python train.py --num_hidden_layers=18 --router_score="sigmoid" --head_dim=64
Below are experts of layer 13 (counted from 0) of a mixture-of-experts language model. Rows are named router (the router's row for the expert) and show model dimensions 0-255. Each number is 500 + 40 x the weight over its row's rms, rounded and kept within 0 to 999. Numbers have three digits each.
After each expert's rows: "mostly gets" lists some tokens that are sent to it at least half of the time. This comes from a sample of Wikipedia text that the model never trained on.

# expert 0
router:498511505529505463486486432521505535512598557463431484540555534476485492457474472497494519488500491509459473596532507476532515494501428574495462455457541501434459490496439525588488445471496472525470545468538502456496533486546521460457527529438549501520489585455471430476520456491431492501489477510482455434509441492485595541529504491506476549514574493579536486486506494471476437563498477462459493501448394407448417526453422500494446602467508505563510496517527469515512508526548539491432478493465512494521509537499494440494499489547479464507526460472507475423387445530438480579481470434524491450434538483510480515463463568515498514479498495474538556552515578587461445557538449465526512527509500445519451462530506484447522521540535472555474494524535436446504521473426472
mostly gets: " Soviet", "и", " Croat", " Palest", " Supreme", " Oblast"

# expert 6
router:483538495522523451497534446531506509497595519471435460564502502527521500446503476480486497496457527575530495572501496424566497480464480513553480407466515517492537504602482560461558513483509463563517516459555486496534478513488493428464497538442520592502513578563425482483504498459523480486517510553481458408523455462440539504494536449504462535498471414505530514470389457477519501517464494501456497502600431493487484503490456540563456523516470559522446507506541533561525541521578524514465497491474471442403462470471452468522488457506444527563537410478563500498504442467473475481547491466540488531461516487496433526503472549544526563506528490505468559543521505549482449519485469483503503539453491462491450484554497493416473526492559525607543599530495468422525507535511434
mostly gets: " would", " could", " gave", " does", " will", " did"

# expert 12
router:495492457497473442484508481531525481473490505481498404492531516480481495472528467506495462471497495514459487490500562487488476529419525547530533420545484486525510507540487558514516478506559471561456492488553412423552514526596473468447541508515515589504451589585502425474455526482467531554504518622505497462470414480385505472461536477483498507506516501444512499498442415454472490540481456449512455531452439478487469443495467506522498530474515540518463486489573580548554564528530527577435490516401516499537516517483439524459506493473450500556532418449467454492394488477524448474571526454489474476463532477502506494403538447539516462535455466476502559554508571510522433528557475535481511462480533517488498503544550469511460480523482561526518577533490446468470500512527483
mostly gets: "ruct", "ribut", " attempt", " consult", "igr", " commemor"

# expert 27
router:447537530468554441454507453503566542476505480514509458597585512487479553457499536431532482534457516586492443523523547411560461476470419522483493486430561520436477510551466542485546453508531478485457580494523431476506533540510495469454516488500515578518452551540507470497422481459506499538474478559508416429492440497471537477499530460503472567490537425494540525468476470432516452504495533482504502494478448479517490500443493520535484494502564498510504556521561521496449525479551517529437497499439543470458432524517471467491520533513553508488566482424531490474463506530522483483485544467473556471457569465580412537456492557579512476487495566515483544529500538500472489506600449491427527433435481501520418486558545475477464499482543517555505535519531444409525575510521459
mostly gets: " when", " because", " However", " while", " where", " While"

# expert 28
router:478583529498550442463434495586484499472579509497404481554521529453534538448531496523480489473456533470493512516577485436562439497511512519520503469500554483516518456596465539517506544507532455553517523532557479531528499534500522473436558535484509467495502522541465408492524484458452465457532482496508480461495516446484481489495547442583505546549532471572500515488502456433481523525556480453552486525523471427539456533395500506514382493432515514545519500519534519520507554503459547483413505499502549500473504420453451544441498522525479534502546500473536420535502455541534445508506520531478476531462510509490459554460477462529535499490509539493515515545466559439457431581535459525534481432476480478478400448498577422450453475513544571548536521543487462419486468445526485
mostly gets: " t", " p", " s", " sh", " tr", " st"

# expert 11
router:489576492493509486443441505518533511503505501482497500571514490492418540494495487534508522513440504492489478563503511445546492440469502496540485511412503516477533525568443547550511463533542456497504529414507477498494474468583498506400519438481458583513482600469461430506484506416504517522575559552508462500534464447419556473502603495515540571464461479511537508443448501456492461496420471489516506505497464462454402581513477507532423535525496477532473511514506503538448548422507508568474485519492553505427474513463485495468584461522460473535554437394479493448446506552525495548520490517479491520515511469518429545408466482512548522480463509469466525497456465456470477524490475520480470554501421431495427498516513499467503436490529500625508469555488494512554481502523471
mostly gets: " $", "^{", " −", "_{", " ±", "}{"

# expert 26
router:433567425544527441422517421506497494470521461479471495561565499578424482499526504508487506548480569516466453492557574481536530449456449495544492522489501535518491462547416518552507508472491445537569520543515511526564462515483521463440549518473489539564512551519498444542493542487450465487546528563525421455483494466475501420470534506518519542469520463515510530493536489514441507510453450465523511521538438447488459514433425528549509520426468457475467525560493546579498570487521484520417562486493507487466541476466450518479451441497511455514482486466456408487479439462452468537521557441557521497504500458478452490435479540522520486461540516452474543530518492470431475535536512491493524512460503586487498455518624527498407524550477504520562541500554481415487530561486434
mostly gets: "idae", " Genus", " species", " Species", "Species", " Clade"

# expert 7
router:448515513501537445459424422520540481507512541454475456554534502465433480471526490474420505476487560507480511542522535486587479497461501514522435450525508480500544434570469499572506523532486403509533565528529450491526471524526523519465551540454507472497443553571453465508507472532485515461512553550505463469500433456455546455509490473527498507487529465573523537454520474507472441463439465471436453479465507443495503514463448532525540514466534517530516503526547414537544518491536506541480504470486493499495466459469486559445567490583524433525520381478533480490442443482454434526522497489501557564486550442516468532485509457533505534485520535463551514524554492565473487550487425495470499535473532527482433433562579458394475515496532545580532543583440518527502503547582424
mostly gets: " Institute", " Racing", " Museum", " Police", " Love", " Entertainment"

# expert 5
router:527589541512499447464475502560483464474571529461488472631563502494502551484463458479481454478448507517457450626483531472554515520459524565516474486474562484496534479492526540476473444468510513518505572487459487493483497516503501487453519511495399613467490530549492387464489519421431488484537544530462496474457431485473461462483518475515538553437523480483488551501475458424442491474433545483489564487561506447461404510469484545549396461469567494519454519490517461527504504474532553599495480491457551491440491519490509513474474498543463520558516557456459484531532465521546512473541529499524486533454490445496417498469514489535503479484547510485506533548467572591451521464514438554521439488479532486506426488486605504508467509531544506495517521502489465502536505560470464
mostly gets: " G", " K", " P", " T", " B", " R"

# expert 19
router:466574500549497449459442502526519498478506511465514426520570482493533475461427528445550531432503501513499490553525523501557469529520460576462507497478536550485465443551405492534484474482439492533544548501501467484482517523420498485422493527490469541561490504490441484452403468467491523558533517575529401458496412426414526476478541511483501509460519471497510476492483498458503466494457480442518491510474470477490461501440481539535474503438521447476451503525490476518509574427543519497467474478436564450469487505490502501457500453534533513515556465466571455423515517499471482507502550472542494495430509419535410538478502517568503482493506489412527501513482543510458433577450472539549518465505538520521459487542558486432538424534568490552557514585459421406542513565518487
mostly gets: " &", ".,", " ,", "),", "featuring", " and"

# expert 21
router:482532494460510454485472439522547483524529492474500480562613482481457569465462496496497422508459513540528492529513526564515499451507439507524441454516543549465499499531464496544554500521516487540533521530516513537506462534524461425507550525424473536481546512472442450446493498511483507522542551590464414472512488483441515486485483440529436556417533400499492527536506453488434459499504516487517556557475479514458471561485457550463501490485459503516478480572491452470558555543493493515461487496427575521522437538474446501508505506503525512542495447434501492451447455492466464464515568416598508518502482470469472533540476501541483511525515436519520604538549539445451520523503450496424541539470479528558430494504560489421444435526486596557525491612498457485503515578522506
mostly gets: " Raj", " Bh", " Sri", " Mah", " Dh", "abad"

# expert 24
router:474545493501563438460449398505488530557523563457413459538581499512497574470497490522504532507480483478417503562485460434559454466479421533491508444485517504453483497551453509570468437515558471550585518474498439524561487515521468473487446544458459526528518487486498410504507480525512469510596527560507470505481474448480481456544469512514495507484515433537497474502552458470569518540492474456496517493541463422549382567477443497597505510525512466541478523538538497528434527491510479520399473520510553481465514477471455488489458437545467513534535445489542438474453481477535515564494500509525484539519532483470535482406447446567542533526478532506502509541496551464468481493567511527541506457527532487500428503568545482432419467561486488485569505519440497492518508579524461
mostly gets: "asc", " Luc", " Cor", " Marc", " Mart", " Mag"

# expert 18
router:469553527521474454439458464537466508491545475503455487539534497516503542499481469515435539515473558528451524523491503505582478510485502532511496469459534499479500504547432605552514463487500458538479547482554466468461450529467499472512482529474523567447482546482435460475395569466446504497577531560490465455504460487395485454487537444527497498471489441572524521429453454497504450482439505479506478492554475459459453472451461540528505547491579481568515578513493500511512549495539463556502477465443550509499505478446469495492476469578546495537537517465557527421499458544505392511577506485527521522483558410570432514510471498549519490502503477423475557607504514581460476522538478542492523489508502494529456513493532440448448535504551543583527579525453440493522564554513484
mostly gets: " joined", " graduated", " won", " at", " attended", " alongside"

# expert 23
router:431498473530500511495475424516464497469479444496478467547564470552434521469437496460570533486386505545473556600518495454519450433535471512556470527547545518447527474544451530516488512507458493500476573525474447508505554519552494537469480510526502526496475508532473458463446539532474485560486558541467542538474522447448531476512531483536443536519484511517536506484478465514567401517453523496467506518509412509528485433485466552555574520545516534446533496484487450564492532482491506504468560479438552481512477464481484521485459459541499532553481507501511541461413438528560465470496608523497451537509560487559408588504458575486530482470506561540488536530492526514444425518569474483523457471441476502516451484615515420477489502495522501527525519480518436433568539525532432
mostly gets: " became", " been", " become", " being", " was", " becoming"

# expert 10
router:442489475473489472483457514501485496510503546549468435493464463492473479482524528428456492473434508574530495573490555457535495468472438505527498492506563498485559499495526556498499501507549416484523463508502451511471501504481511462444487482433480500433543569534490432474463552447511469494520544568475473432506445511438528502448515409526499559451493476499488524416519518470518518444482413459521529530495508406516427504488453504567453513513555547490527523525556585562533557469527445540447399453456514480386544485452433478471509465569479497462576490468563490444431448464476460490497527477521556492475515461573456504498513497528537480509478494486501511527407509496421413542476500535495510516468506555541511506503532485512437516494533516538485527526462499487593561467558391
mostly gets: " high", "×", " yards", "Over", "⁄", " worth"

# expert 16
router:395535455554520453504438499514530513472548537475416407506502526491467516512517491531565470469473518480508532534419552468535554486463471537486478487514540500458493523537478567543546478560468448626483533436570418440501399484554508474466467493441559512550477544533495417491503564456467458491500497551455505466473461511445487532515528506559473530526503513484451530501458488466465465484478524489464523529508498439455444441434458536548490534453518466465492547532538479499442540470541561522432500437516446443524507436482520498491561447491491501471542513417540532397431458514466460504524535447506502529489506484488396509514485518650509547522525488489539480506442453483472488509485457500431497504498497498473452465525506514432478469519522427532478538451488492476487532541544457
mostly gets: "ö", "’", "itz", "ä", "ör", "å"

# expert 2
router:491512501497466492438414471510503541531574533541489453539617501473469498469489504477454507527456526586429519523504488478520529456505508535571449466445557493440520446520465558535500516528536478547506580502546492569495502568556491465438540521513489610528533522542501451461526511467476462543524512540464439384487532485467535449526480475553463481519528433513445536503484539508519469456446501467479531510527497505497517510465504517537493509494468550495495511532542494517490544485570473521424523497468518478437540477478487530429534476491489477520547481450539464489424508475492454473488532460482498511508517433461528546464521486627552526471442466525558504501439543521468401516543490546517560508434595518548418406508564506477530495496598477539535583569430466469522515495471483
mostly gets: " No", " no", " det", " All", " video", " direct"

# expert 1
router:497539485464536409514446405531542533448558496483509474541541464500460490462523480434506520554489516536474517530539535420569465484493492558511482435485616467471494471590458519519516465459556478483510564498520476501555493455470510477398554571438402540521502561489467462486524463443432467512516523562518510483513474484445525485505543494508464497536530423514504478503498498475477454580481525529527528520440500428509484493403486554503431553500514506521536484502525471501525556477506490582395478564411522482478543489477492486437555477534512469530513480432544462519400487491510444493556565495521506480493522475498463523509457470568500510465515504507505563508511545498453473501528524477513571525512489451520492451546552467464478489526567493602533503526433463525508494577574423
mostly gets: " died", " elections", " century", " period", "endment", " occurred"